Weights of a small mixture-of-experts language model, trained from scratch on English Wikipedia.
Size: 13 layers, width 192, 116M parameters.
Experts: 192 GELU neurons an expert, 2 picks a token.
Training: a variant of Adam for the experts, 541M tokens, 8252 steps.
Below are experts of layer 6 (counted from 0) of a mixture-of-experts language model. Rows are named router (the router's row for the expert), up (a neuron's input weights, with its number) and show model dimensions 96-191. Each number is 128 + 32 x the weight over its row's rms, rounded and kept within 0 to 255. Numbers have three digits each.
After each expert's rows: a language model's description of what the expert responds to. This comes from a sample of Wikipedia text that the model never trained on.

# expert 42
router:148122133140118185133133156156124029135133192157043108112100063068082143119187186124118141121159109127102106090113140116153097117133122108138184062121106053127092151130154158106096138065150093161169104125227113181123132149185112120156131130170079136181082101155146097190149079088047119138
up0:167084115124112120099144102141132153130142162151180080077167132111138119143174125175103081135170146186145207137176163089073100105156137110135160181087119110108160176151116134083151126126173106144102129037092090115113186180093155095103111128110117114096135151120173175149135149140115105152
up1:159094185179143168156159119114161089137164115196152107141153183145089082129097120126076156196101101118133113066088152124194165127176090089165183048166195112139177200141172076080189142132111148177122048127080090133064105060101177139151127132136159149109129124181092104118067122142121167094
up2:164097143088150043150091120143109128055093142137156100149085101109141140145128097112115148164140090133117177112146110134124140149080169104175062138095085128102154062200130094131153124165140178180141172118131136164129126125126101090132133143137136089107072109122131118094105150113143124168
up3:170103075139158124065164137096130122168130118114107087173155105082043141117131153195187095116144127082189139131175104130100147103124127089091154120128094106093135172040129111144118102106156122132128131146109145157170180165135145145158073074154082130076088168132161115118117151108087126162
up4:098122173154126144135126157126118110134176128149124143097150163137108130136090176174076114171126126126097088110150178143148111092166118095111109137217226126158166136127129119088139161098123115153090047124154135126074088100163119123145133144061150167117157126143161118126100131160113105081
up5:113142182142183139111109115112164128144124113135109113093157145134114150077140087167158118111164165133125084111132131200157109098158150133089173171188181129162107144123095135161106123135062147143125118145070142160100123216130112113163091099080100139147110199158142083088166165065096109131
up6:140130171129150110076145183158057162113165106084144059112149131138090105151146110114134144157149120146159145130150124132118114083154063122158122093109106123063101162132120092132183082077144133133140141086117111107107119159140152101109117143169117153064174093144100099136104132094145126085
up7:121109165154169132089101182118153119090153185067074129093169103121106128115080109142141120166125141150133114124156128177140068189096144110058085151194203115157178110143132114145143127147137153156097087142065163167112091192121090153146153145137166146156110078138220119129197115081153117190
up8:147141073063168160099175181150040119115134157097119131192057124101085074149173134107120103149152102084159042106125135113150161143173058110157114104089102083106071124133126102133112118130156123129162115165204150171089135132113164130120133141122126120146107109103102085131106093050133096162
up9:129114159164101159107131121111132140132211143140122168126161142144128147134094141164150101141141134113146130128102116255133179168125048029084142102142133152161128179103138047136162108152085130174106115102085120145175116159113158131142127099148121167134089122163102167129132111090140107123
up10:137133175109166136146088141058066169111094161148145106094119153135122091143159097145121127150128136107075088083181182096099147100124124096163136117100087142152192176085147185089121140155167101163112193045171154094036116111203164074125124123112131152130159110125119132089077133155086148126
up11:165153113103078105072132138129165093127108164120189140188103158110096128091136140171150142078140150108095174129142125076038128091109169120200130108095079099086106135100149167114112110116188162141182141142158073130135138127180119117128129180142097088124177144114151127134106120156103151181
up12:115127069142079173101117127105159160136151147172182109192160131120170111121214115199148138099138127122092142080121128147123120220145108078129094173109086174132107094134148194140123154103115124049060130063148085125130183107091107097135184153122138076115118125086192092181121114196143105158
up13:112126087137090090079124101179156105123061158138055098147098097083177132133163134093109167110079115072091144110119154136080133115137118135174158115134126117126089134109121134102137120043074073166131149136144160115083136115144149146075092141081163104102137108126085109114153134142105181058
up14:139081132155058097133124118140127115114161122139122142085137108152068182136086155090207121099140163190102181156113069136185107142095107101079148123095134123091161087113121109163157093107073132190161087134051076217126131137120136147165130095159081096081107136119150116135147135140141083150
up15:100120123135129126073159103114157104139122165137156049114188138123160169088189110170141121154156150102096074122175134108100074167150137151201149193185119136120129175169125205143095123116137110104116155126089158134118168183146096131126146170132155089096134116076170120126160131123116123189
up16:134180107126122104094117067151151087114082125112137149139069151103103117100151171094113125105110123096137165094078131186092171090112162113124116118141124105164116149145115140117101153074103155144106140153135126131181117129158118113069095142132074155130104126109066112124095165101119187115
up17:121110140123120208177124131161122083120139128139146036214166103105098122118147125178177116117179126164092104091151108140181160173092127126129166113129136095124101140138147140152122151200139116120130092078188107199138211069118091132142125132151087135104123140074091117130134139201150117063
up18:142137154178089132116160167082115106108096140176091035132137148068114088141112167185163169115074134109154114108118082120128089140119103142174103109176149064130161125117163170081133080098131115136077130058114092184115165127145121110145086125097161112145091117059118135153075152149089135116
up19:140115106107109132104131126133128088121148160163084097167125128101137080093147152111178113117096185115079104080084083128097089154110166122163140168158102110125115078135150148134116101145208095138137156133118183124214087103177130097098144175136144181157137137153134123174177099154090146134
up20:118100075169118134150113092093127108100164110158127171132090116133192118160040154118133167116126133149077118171108077129173116125083032127121131130146130127114142105052142142131095135132070135124179141116174107137175147110099152137146144152139103122109149147122067172168127091147129087156
up21:109137139184121137219116145149110103115172111077139169105121120124120127130166161144216109113144166121113118165087112165160140150109134191119161178206151124134161134157152175174160146141145131108100101089141079159158162169119123174116118088123081094128139132139134136147157132121178078166
It responds to: Word-initial prefix pieces of Latinate words after articles or auxiliaries, such as sp in inspired or species, exp, cons, ret, ord.

# expert 35
router:147103164224100144178152158111124140119144130143126104102158061062138125139130147131117181155145115089109127087090166170138043104112119116176134071164152102145121103126152167102130134120109099142120083117156101145128105134154174045159124156099112133127103124099111125120102139163101128089
up0:131144144123139106176106142115107119109123071145129119167063096152116126126009118125159135161104119203156052146125099142129108144095046089128149105113093130131121136076124116150132159134137150143138137173143164140149050034110121092095114111114137096125141095117076168121085054128205086166
up1:195115113138151134192114085135139104156125149154120113117069140095087144185134200103110186157125153091115103101130173088086140130148160068157178084101099107172161067121131104096071084130111128131086165155128096148069082166153153102114058179157148106152100116157147153145159121095122128144
up2:128158078163108116110118143112090138127150126091117073144153108126112124199064105127152100128167159122161087116164154154157182134187102113138132113168127148135135145132158132126097173125126140135122105132117207101126158069121107109121157129123069130153112045113141162138141081141154113116
up3:112122088140143165151143176119115112115141129144078153116095095152099178161127108121114149152123194176100110101112151126138127159072137071121147152111107050155145170075138171064144150114133074146140127087160156151168088111133145115142078126133074162108084167097095106127127142093112133174
up4:144151129093102111168134144123184117122165065145106101120089112148127116179100087040145153113127129172156109178112158103132123119057036100185178163084118120083135115002098150100081096137125136136160072139167135117167118123118110072121118099166113146137147176047128142155139109112146119138
up5:097147203172139148162073166162108129137168102135138073085128138151129147131110113107116074097118169114133110115139137182133158167068149112133136073145151131143126153137115092130147136122155123109109127098120166153118064089099100087095175067118172179106153132089147084144163117057149115086
up6:118130111076155172103135171149088105135108226112125109099079168100111141175178142147074092130148178058063084065153162073098164113150181104189161129095079118171092130142122134141137117139118089142115147088092119083135112155144146163126081067100102118139131091152084071171224155068148138069
up7:141107167077129142148156144137119128091136089156112076194109145093113121142159103141095180097150087147138142145184146044134133116098134141117138089111138109104132083127137145084137069132104119141114082109158087146143185123126139078133099162125001099150064136093047113137096140156121138143
up8:137114088153086154195136153082147126152105141113141089110055148127106173220088108158121149170125144146144095090119163147114172121160111109164195115100124136133137117137141154116118136108058124155124108175063109177148069169135172102149087107121101136119101087158174194130087111098128118154
up9:145108107110159174121107174151115107147232144121100108122118095143111122129079133145177121116099115105088082151143147133136125109133146141118070093167149117126127192104120164116107118114186104132147128123130248122143066146110105149143082149141164127149151100165161157122156080128139058175
up10:146115088107144163212121154092069138103091132168127153145150156137114144130134117130125178222128138168099061112136144189144162170139064103070169147200115125165168123103128184117098116119116140126158166108155150133124093133146115122154025158135181116115131061180118105140077119140165146131
up11:114140194197152154152169150171103131123127119110130067110156148163141126076147138130136099123066109131106055064081127193147174187140115128148124158186110123121084168131116148143146160127146106105126181137145219153035142085144137103104186123112149150125171094130070076131126096128164167086
up12:141095134112027071027074132130191122117200182199138167133147117147164158135196055095115128158092085082114149156145131056152093130072163136175103140122142095119131166115113186099177118112118108159146098137107136107132184103088140137151115135118075087100141148046127126118153119139129130082
up13:102131139123143171156116112152063102161197172111114152085128111161117143134175107085134106147104141119100104106131162148151169147110143084088118084178125111148162128125103154129157127123112114124154131088160244113107105145161139108109131126172140128135155126087149082108179153110140140074
up14:146097179138127183135076120187103120126167114151168115144081183120130068134124103098160059088134181117170136105113141155145119170105161185168157061132137130121092108162128091161160116106155086119123149133068152138135137152114131113057131114107150163134195136110157129121159120087093098095
up15:181137052114088155102140142159130139143099126125123078142131137133132101138141145139125156186109198124128107104143131125097185128137129119192162150171126121176135057082123138081086147150121115133137199131101202146180069179127143158105127102110219121137136136196152159142154100157150147119
up16:143098169129163122196180141095108138096111165136128104071147147160125128110153140164121153169175165102095122076167127112129115110123107122122138117142138123145187156145126183116136113120119139139136114090151073118099174184098092152166095152133123107122104022176158120115137152149125127098
up17:123163157137151128119114154146089138155153160092134109043112114147137136169100152144117099128159137106104061127128115194130151163132071117088147131145142130163120192120122166119133151134125063106117122058113126157143049124123133114132097079115194139134140075190179152116165135093175110147
up18:109151190105149145134133186125088119173148121127111047115107130091131142150104149138117105082163180142149041069198146176136209166112089121162122148113163111154103170140117101098095139121108142080129111103098146115119059098135121096133154088124153161158114062184163161119170121082177141085
up19:120137104099143112168164181060095107146174134133110153064131077141112147146133159104129209165141065173071103120138150139131114121084062082118121180151115119125135124078139153106093121100080136125151138082143100131138093122153071130159042126130130093125096085117167133117126122098147150170
up20:090146169161154139157161147166128132116186131106127101131115127141144110104163115088140090160090088114148118124101125163155098185089145171202120129171126126119089185175140146129158160109143083119068129128163115144106165081188108123129193152130100156129181205063106075118182154080139123135
up21:130156124165132117112104185148122072160126154135119154086138107121108160195137082125133149143093128132105093101141139134141101159100156085101170172178128091126178137079123189092150088109171072142144115133113174138083086129218119147133182119182126143185129051117102046153148124103121131165
It responds to: Pipe characters separating cells in wiki tables, especially the leading pipe starting a new row after a line break.

# expert 40
router:189142139164130129175187182123104097154144122103098098058094109098042072105101161143173163121135136119149095113130103100153048129107115091127136119152112090143119134098173190081127074093147110129143148101161119201159136153175121096144109103160115145177103137121135143166126121135118114142
up0:131101093156140132065124165099059087024110137139137141130128118101159154153168119141134162119083131083038126117133127130201135121131098071164117150137098094120107088111139151092117118123117080132109073143129112172130134077203131079160147090072118091167087136120120133103143118109076125081
up1:186093151114093150157158141097083113101059123186110111109095129112093155134164127127144165062134142134124120121146107117195082134124105146147159123080112103089095096111153194084154119147115123247123125098157087186158138145153088152163104142067098086174088131109120101126088153156133137140
up2:161100170219109081119164146155153173173162115133118095109168186081157109117145139132207156121058096121172140133130118177154094187127154116101133107136073118131079107106163103129163153095082103118133158157111112175046173116120133113086179155171179187108155147124053144112082125126161167150
up3:167176110138174193145141149108122074110100146142113124112140134101091127135194128172117154126120081124132112024120133133087118123134180111155181078132128097137117127156131158111126115098063102113155113124096148169052165138145125143125067119076127126115106121082117145159121163119074159113
up4:163065109161113115091154155073043075113139141100098157121125135135159134182177074126091169120100127139073177103116129148163105122116151149141149110132153091125106087157138130122134153106139071137103118085143133136130130107168149084173121099116122107140037068123118117152115097129049132152
up5:188048144131134141206216128104156101131110102163122098089106082112094135121151085168099177081164108127094151128166135116154088142138063149111170092105122106098103140129138180116132164120021111183120128091177087155151171144158079096137092098087078131199074159094135101122120159103103109166
up6:181131144134167186176091142128078136170125162111097087104165093118109100113150163160108159163167141119129116091204132137095155112173082075152167056147113093145167132108140124140088161130090160119127142106137124149077146106112157144148112106113169145122123106169156075141098116164081177055
up7:137128163140136093110185101094121123119137112086134148158166069152132174121162094151099170113113089118126181104104106102123123088117164231098140195131115133157121152212185138151216097122133129156181151104128131101103119178182074142142084120122125151123084089105101078157099196154135175086
up8:095154120156144139097156085095087122147150090137005125110131137110113137146108082127149099197126048062112124087103096167168072168121101078092112189143145118169171097134166087146147092057102109138143097129128134104150145128149143145130104098163131144154083153072103167113149153126147094149
up9:123097149075079129180171128075134068070067149092106101156110160113094153112132126123138152047169145144106143143136125093140169125165089111126111109114120137128106173153129151122149145164089116146084116123182143114144156122116109130157138144094142094124033124100093168089117122140120114097
up10:145104099170072091110134126116177083127130122147152148102168131122130112151109130148116096099076117100102176132122103175099171138108117124162107133080083146140160130087133131112111128132104129090070137078123064106092139126097113110076098150122142099085132152093086101180139190191126145121
up11:154128119131070152159157167148105047117137174135045116122095108075100088227161131129143139184157082068081148102128137141134130151169141120132131084185113087136105104139153155097130107091107090134127103096144093163079111150186161063106115141118123140160108147132120091162123137104087149088
up12:189141181159087114167149119139103137120077111111095041024092170119102083154076182126128150163165144132131087101150100130112129104080035105159167121148119094167155133161148164081163151122164128128144063163156158159111148176131108123119082099120142152139108101163129140170154100140097184116
up13:107103138120082093101135120072075093097157130162102121145135142080145129159114138146090187124119183108096141110108096142127145087107127133133133121119171075149104131075193102112130119082081067174148097107154121121108127108170174125154119091077140124153115080148087142118142055089144118108
up14:097126113119073128135163120121127097120133121153144141129092172132156116144160110077147071114157047103091185144069182145144156129141112154075103111147162105115166159120140197114155126134136087068138146087144148133156105095137085105074124120130113137150112145067140178142201113135107086156
up15:143055165100118093150135112148039141115201191090159146154137137130094135124160135095173087102126172134151121131165131121143145095197150142121144087151129088109115149145103133115109187163152127115136119129170084122097165071096169108166179146091150159097083129110143126144078101151097122108
up16:127109138092034118201086105067099112139151137119168116148157121171129094152105143143111136142149141103116110120100122054170079038105137145145132148096145154142093113138115099091145096130056116126132208131127061146108147129149118144136097173051092122106128146110111119134125166144123122120
up17:131120160128130152111197067104094112146154144098073197086119204139104117149078132156152147147148150045134053132132065213156121060125128117083097156135152117146114125131126101053130144071155062116159078100134160130154159087137139149129146162084100130176125147139120143163141151105118104127
up18:134136161118096125084107138137103106134096112070142112087220118103116160155137118156113105164180073085096086111140125178128132155125116087165132079197162101159134109163139152131116125114127100148114157068142179110085114178093123186099101104126132132160134159149122075141138136121139153117
up19:154124137124110158088166136153135093125190085088030183089121119115061164093075110131124111146181112038125153098133094155154124123094138112097125145117166095146134144155105152144118101123150096070123123170154147147228072122155072092150148171133097095172118143135085130132176159082116115168
up20:118095126139159101157119124144141117105168118143058138094144086150095155125119073128098166078154091094134239109177137065154092090166132132097159122102076106136144149142087125133125072116082124141174146163148105128111132096176086121162129118197088126124106149102173117080103098078145105165
up21:087175133144177151092110118141114141133094150177108121097116135092158090146106185176169155229151096123099122156150172109122118161138139091120133125154162140194148111170099111099112163135095123137108111099134179113120136127136126200084106139139129117124143103165060197157160110142147128157
It responds to: Capital letters and short pieces inside table header abbreviations and codes, e.g. PA, GA, GD, PDM, plus pieces of names in lists.

# expert 24
router:173070151173109122138181171112167069114133132184073097098096113080119128119128132115151225124121082126101139080120157101126069128101138108161160129126114075141116128085148109120106067065071099202121116139181094170117137143162128052146119124145100104147089166097117089145116160130071115120
up0:137154150164084127060139143133145137129090109109093166108153087146125160123081135109081211108139087082071103089107142094154104127156106094130083156125089096184078145119090200117122081104109096094133134154171148157120117097139147116121121094123062180097134150113123067067072129118134164118
up1:120142089114150169157043119065114114149083184103151079134155138127144125141149121160160166186178162137143056115144138178111177117195126072127119150136113138186116122084138120133060131061085118117087150152139150185086061146096065126111103130139156082162148123185189176145123135109142131118
up2:091124094130111145159108149117114086092125140100127159106079082093099146137103102114100179117198118106134159160155134141164148146154043118142117179085129154119094098113090159124103127119086108170040084112153147161119154130133114115166088108150153109202076154101157112131137113115122095128
up3:141113169111137087104125139157159113123218149086102163188140149118137103146135115109161085158109112079148116153111108134146108112088146184108091106125108105096117062072146095128136129115118148103108108090118079124121165079136150125076174084132090123132124202103103135124118146115145124098
up4:142100132093134106128170159149133118140094105120153128071154093140138128167124112115156109185108128134086091137149113205187174108098133110129211146149148095111109116168126124098150113101117100120127035100173171115092100138123137102165145076139129129125098081133160072110123121119167105075
up5:108057187133086137109075144134147130104147154157118102205123139141147201109128124164164182156133141149148082142165114148155093131136102157059147107142147127141142135084166081095133144140130147142082160135151119171141096085141116118118082113108137101136084127126163117122087123134086099129
up6:141111173146155121077143130132129135153192113138103093149139158057135065138141166112136097153105135120186119072128108071083138124145153109144213099117146112212153126075117088114096081083090077109126146105119086134101099090143093112045163184129117127123138120131108127159174135166096092123
up7:084091114106110102093084139104115126038046108108157099087144145133146070127101152122116114151145162121188094128183149147114144122155107110128119148151094151083117141148120145107081183102144085188085061125112104177133106159095109142173136094128140046122126131072185142101142121135125126088
up8:111079119135124149120135173141117100108136117117132070090101099170097134138184144156147168157127135149108141106118097121111146119097126085141186112146174121155080165134129166111133100123139124200101182120202131127106124116154114092151112130078100090125096065127126116138112136157079125135
up9:150070128156087110094140168128130084136184127111043088078131118123088137123131162125109136170156151107190149118143052105122144082146123084091173101120143098150090168077116112132118153161103114152117145133130104131139176129137173172137132187139101131101100180159137147142116136164069132121
up10:141071075197149116096132104139111147099118102175110105150156085114120148124155159133124140072168121086101165170186093113157103082130144148078109109146130088131072091186086184135092137096134103162141171116136175168149096180145148147135161152120080172113093188176109083095098107126134080159
up11:174123207085172136082138142134150100127166163142140108142100147107106167110129091144151162129133109113086130103126160128119050198118136113162128100114099129155093078117151129143154048078064134099153121132178129112107108079160138078082115116122195135142138144133083125173136153133108160150
up12:150140130122157157157093086120109070156137173131086074113076114149123144144153141140132222100120132142169163078144167124097104227090127128181159144077160160129204136094190140127069086045104138126132078144113130120138075097167135068148137124142154156136077094139142108170109132120116145156
up13:213148166159146153158133100169128060139156139170116064125099177108118120149137201133152126197110176109131157093110150120114099140146148087175153078162078114188165104034174114120101105120147092161080170167109174148074104147166092140106126168158122071123143165190095127163157129116093112126
up14:117058167150109122162147116154135059125120137106160143075075108141139195117109115094071129147117121198102143098136156137203044173153078142123141162111066120104114113126170159129165141120061150189099141123093139162104177123125095097173126117063194138137094066076090078117070135175139133124
up15:111069119151158104111099200162126077090119113147117191092122119105128155160127065093122146148137099151098104107141116087161073148157103183123073152113052125111099142129114145140153172123119080169065077150132108172168138040108159148139125101127121121142148174116131024104123142140137087179
up16:140145107160155129137118089108088139149144108118058133129154079109139144076099174146066204155219108080066146138138138087110140126143126131103177154105131073133171088167132139132120130133131117129107185152091205114145099144123119146122062113161082158097121153133116064159126114110152175138
up17:140077113122093169128083175138101090119096130132126140137188115126162119103137119211154106158134098114129119106165105170164171118123097131098141146131120141158128173088125165095136179107110141133087113158122163169120117114129172154123106107113110123104085083155211142136068067124101123083
up18:108067096130167128149159127110108093106124094172151133164110082080129124101143118122145153082135144199209102151129039122121114199087088088096122172106102105110060208084120166098103143163092133138078145147225163175180205097154123141167125110160148123131096172162102159099111106107124120090
up19:172096144112120140110152164162095115111169120134120115116161075081138115136092125140088121162062143149162050074129114139188147109195136061103144072152180045134183072137159126119138113111152078149131141090149164100112150133125121103151160140126190145133116062137135081134117088158113110084
up20:138123172170149112070145147145146090114149122105140117130158153088136121148150177110157109148107059092134171143145104097092152112142195108141135069111128103108186156150114104135178153109143033122085119148139090177034146148103127107078150172148117093139155116088141198129158108164087115143
up21:098108143096131121146093186112114155095065149171156124160112121148158156100106095130131163115114096161105164116111095131157123142143059135123134138116126142098090112093128177088185156131096116172088151146199143115140153076168127126173110125114195089156139149096103154136141143061114105119
It responds to: Digits and name pieces in pipe-delimited tables, especially minor-planet catalogue numbers like 136470, plus years, coordinates and person names.

# expert 26
router:156117162139088149135156161134111015123178154119010139127164147087116129152120152150148135149118118101141133105123131142165086157147082111124164116173143091163192128115164124070123086048114065113156074115173108167114173110184134135171132169137107078230092160093077121166141156099061149088
up0:103096105127121147107126099149153088146106125145117101072136107094099167113167076130133158103135133146130168119096164159151153200211147138124167155157163129137157175133141151119169152080078076103095095120113114101100166151146107166149082072148159109192110135108148104168191151136100146050
up1:128119178145191099123143153142088166147102126134134107086167158151061103098134123208115130088163140150157069115146078112097114038149097153113149162126081108122126151117138138136040159161148159115136157114123131084085117090102121155104128068086113156082134115145071100124125146128129123177
up2:175133144138135170180175138114142079160076122124098101139098108083098123133164148142151151131063123072149098139090161123127132145141173129154199102121142088109064138072177123125154110084063111107110140146150131153121131137194114138155099151143096133134070123052121130156111133130083173071
up3:140163181117136168119158125058149150136103099161133091130102150133107138104127155145098121138163036082067130126134131076108124053081102148091093114132141102126112162127112149109207130153115152138185107108135125126066103140110124147143049166060129148102165100098054103093118177115157224096
up4:102095126128151141128070132163131137154073185102093092150146119119139104025086110148146130077078177080118167082107122173116167135102116183134081158121105152103107204174134178108220136158150104118133114131178097078105159091125164103120087147118120110155135192111084142089118114084167157150
up5:144141193116162158143118141090129129163126144113142127144153147125156080177129152124166116186096142090165123140126202069105161061088076163129084126150136114077133158100129173095156137123188135157163091118155121134165145135147146122120107201055079083111170119085090146091140143136113115131
up6:158157146094182144159131153134100164075098079144196114131058121124153121133086155092090114156160152168120195118191161119107121136125131136136153085088128140145140134155127116133165105172126119121137117087182028101100057157125112136077150136146110093109128107132160091179124149097132108083
up7:120131078141120190128127136173108113099144136081117128140190106091159148048155133093115142184082072077092107147187126111109128134187091088146118132124131099102121178164111147178104101106074101114139141097140163162088167096108169145133085129153255144095160031165189126148156108144140202084
up8:120139113123128139151070102084089117119073132104225109129116130152158145110139169108123138179089090159111132100176126092092104146083083050131195139092094121163152140154106081128144130112069160150067139095146036158090131173112117105125130147109175083085119085121118123152123142176135085055
up9:134107130133205170147112151175119129123154082113187120155080112076160081094141127142255118171169148131117116128128119159175086096100144130104086141127107102129109181166131129152187154139154052113114162111173205083102153075131143154125075125104122119124165090105111127142142153120101091098
up10:136116111072190119113129157156081102086057145104133094110081117114095114109145137105136110111176148146101104133124143127115159072190159197106077120087128133073077153184114149159157155171149135104112189141180193087095137128092121154107112085142128177133113078144106110126125091133173124178
up11:106106101159118154091094103085134152125119079136134117154147107128153132104163140167132121129171144082066172062122041180122077176166110067099048108125102130128115085162137155138180174178132130086141174099110160129106113098116157145097090136161208153143125098114131104106136113133120178081
up12:112154113095137161128152117157077131158142123102166142144152092129124137160166144111143138169155099109078117125180189092123089094086135128139156113101132121131098099138088106141135092094173108094196148083131152145123188185160151154137178168151108107174160111088135124150190143090168081147
up13:089120083153098110087072125185027186078119104130170112137105142133133068177168138125135138167118147124076150111144094096107148094162214066102150105153143134109127152116118106126177145131149110132099165049137124112112157147144133108122124182124123086145133081128130149140134096099119088137
up14:162131121170136164167095126117112120089116139135177102114045157158166097163111120115129135159138156135060123124152142078075091124081144143183107120085098143124160187175107133121130099137120168117109091145126080095127136111134128095119157136144207068114142087152077100118169148135213116118
up15:079163142096143138109182194208097114108145093123058113088115111132117109147143121090094130100160096148134097120156160190157154177114142153134132129166197142106120174146126114151226164073077126093157155126123131103120197164117144156140134100094041146120110182078155136117142143110116115122
up16:108101122111146118217153127141082091104166054153164068126138097106130097099148088132105151144060124170107114064117152089136118109092109090102153136144106104112094189079115096131155116114089175113081132113146154142127128119144138100133156183086132147208053091160098135118135123138166079134
up17:110099021126089144073133069113093109091093135127165084114121158157133104031169158137088115106138126114111164161170046121147143101145130164152134125104150150117120146196139116140126125195145161141067174128096112086107174114130169133171157069147086079118108168110126132111151117172080129135
up18:106140174099112160090195119112118143117099056146108107071098093098120144114129085116104149097180122145142075176091188107130115164112169147136103150143102123112129085158134156171174115145070128149120167145069186125121133120134140121133113080117008135202120123159116144151182094150105180122
up19:087074101180149130125055108078112179073092100113153134119146112110162091149163136179136146170099207128082096122176095173104129103150165113087105088135158117161154127098110131090114145098129142100071127089077195139153060130120144156128123104155239141123093082094117133143132085135176114154
up20:125100113146153126136107078097090093139157141080228114171218117111146130109140156181175139128097120031117125105095089099135112098158147150075133120131117117090124117123120206150147115097227142123099108153154133194158129132168103138137143181062158094110137154199094138118100112183067124120
up21:126179139090145185065163161149158098123095111163057082067145120139117139068157091171106096016228102185131108115073179130115175176160140140142137124140125175103099162100124156162113149124142155117175137135112115069113133146100139131147118094132064131110075171095126108129128120152156173129
It responds to: Plural endings attached to noun stems, such as play-ers, polic-ies, guidel-ines, attemp-ts, usually followed by a comma, of, and.

# expert 37
router:172121130129135154132228202155133057124105091103014115134150163063098119144132170129148141110098151085153099109077152137112086122135133137189133110122091102144126067100163125105139133108114094129153098095125132170105149125134141063153066133137126093129106134103083087188120133108052156095
up1:124093112113159111104163086051087078085100110178077116156141134109151172105128105098104111108112141116105139128164133089166111141096187156100123087086170098123081076128163118119141133111137125162120164116177115118183106103103082119162140062177134172107111149160125093124119127157079156147
up2:153141217103166116130167133121114157129119097126130045077119130115071156118085099101024122088201088193153150086147175111124129130106094153116176097104077119145134203147091095129139082152142144126142137119122081089063140163105129096157149115155132074073128091118149161134172135160193115130
up3:156136192134122159161178152123095135117134197130105127119138110124086155102094168107121124121126078127141107107123205145153153187170111132142123122131100146149106073192116100116099161148117178153128153162152156132115136080131114125127183144148160183102132086140069103165099117121062150108
up4:141137080095152115163208108155094137094147142148152131073064160147086179182118131139131119171102233144093124143176151135178127094120112152142142135138190144100119106168144169114093151123078108141155073130205106108149097162134123140113121160108144148140128078144186114112122187113090067106
up5:135131095127117217106152141075152099147104121116140120107142136120135210111182133135116101071163153107142226122136151173141109129102067168057137140138157136125121146138129165125192121093109116137149130148120109106154228126146143122187105122078069130103123188076076114079175186125108194094
up6:160135137109117163184201152131125121129138123111153106135178130114130169154185125138111110065188077117134218123120179153148138052126116152117212098096139127124127204144128120121153125097108068142139073131089114142118143141151078146160072093059127132131096155065154071096131217156146081121
up7:112122151157134154119081194103067151113162098148090106099102099148092148216127116111132148088141113149107129113162150166105101145131126106033108128173121136165113163113125126148132165104123145115091129073083109140098165209151122079162061132149128065115109113160183183123168168114214101173
up8:159125112088127149172120122085127138132137090194132084091103120135066171155193207092112093105120199109060112097161154089095092113179175138180088126043099158133088104120108159135132121176113155110105176090114109115142134153151132105138046142173119171095151108189139081143059149075156143083
up9:109107178130058082155100097114112072144164150119133105130187065115085159144135124111042178109136043121127153117111102101115113121114108122169206113085140111120175168104127122084079046095097138116116111175130094218122092133147161120147175165107141098118126128084150142103104155153127089179
up10:123114187130111146156134138143160113138094186122144094097186146124133169091116157148008121079125119120144177103114162164089127185130125144095150112142144131150163144128096108158107130084083170149129094160069048108117136102101134145148193036110089160097150164096103123094117171093136152153
up11:142140126142129120090135116128086158181129163121145117140130121113144208104140138121115152159136121126131164133195122126098127116112151172105147131146119127102093132169084094100133165107185112126170131169189159095105186122147164151109142182125147106117155099163049138087158158084102142070
up12:152158141118116173255159159142125117095153121109094139124129126092129199164134125123164122113223121118132163087128102141134137108111119127095147084136150119126089120140108155120142138098096098129099093130171150098134068134124087165132085212126156158120135108143162084144115163138128122127
up13:173116204065151109132136143179112151136145121114135083103131105114024086062101180129140121126163093113146081118147099077138071124115115087136091133139105125139132145134120134136133124145158110149135130129128112168163089179149121117136108110136132159149138121189118112167092129077147139098
up14:139128093146112159137196098138059096120098162078190099153157138133148156146158144130136156095174104163123184122164197123102112148072120110151201088114130118125100208139076094139134120117097063158096118125128092133069156105130127112116156114125191116132124083152150166127167122133125094070
up15:164102092089136130138116063174124148119142079137147122074091135120109136117118186114018136117111196155082101106165077100126084127050141126145138133093132154167103110152147130129114133092065141104154088128130075109096105167121138150141090118159119175132125121157200101128134172101140073115
up16:141145086132132112156134145078159098046075114143156125127105149121135094130112168125115099070179100196140153154134097155129145120076074167081098150096129122134149127079143161150076087121085157130059122149104107138138122064101134112143145060174118128131128091102114132141137100138127194146
up17:116174081111121119137110092091169056191098129122113122121151141112155129126161110106117117140161141118088150094153198093146155081180120079135119125157139089155151114101124124081130122100104093139113046068164154174113079057140112146099096113084086201171133115147169065142117175166094189030
up18:148131172128121171107184210121133086124133163079127127185146121100154107104168098160195099127220139091101160143129199125118156130197113155117181139117130132131101147168083101109144180121110117113199098130114154107115152175161103145100187126077149150165137137125056170145175118146084164126
up19:150117194166102116144127107109145112127174190108134113133145083103129162131126140130143158116082141097189120122043090179161098136163055112124122095138127134143142097119139131104100128141132109103175117128114125160089153065125156098149085166133125125115107165076098095117115113133023131106
up20:159128155129184120122153076107142099171190118115084124177192106159053127010104151132171133125165096154149170107118074036136118132126164062135151089138085120125130112123113092131118093163170162146100153088131088163107122141106156146157104118117158166113122174124094103099048131181104103129
up21:158111152171091121091081083177157118175095200106139125140127095133131163085146166107136146151021137134139126112062109134092114123133143060156131083151075120139113108073133127109073129120126155136175162150137160206102140086148175143100162191095173167117098113094133103132027019132080121124
up22:106140072116105145100150104147123145138141143069186121157149152146117141134203131113125131142154161136145185135186189086085190105191190127162171104182132134124139135159111153118123146117195119153165081106149096112064158188130152163111087143097132064123117094112083097098122101130087146154
It responds to: Abstract-noun suffixes such as -ation, -ition, -ment, -ence, and the last digit of years after 198, 199, 200.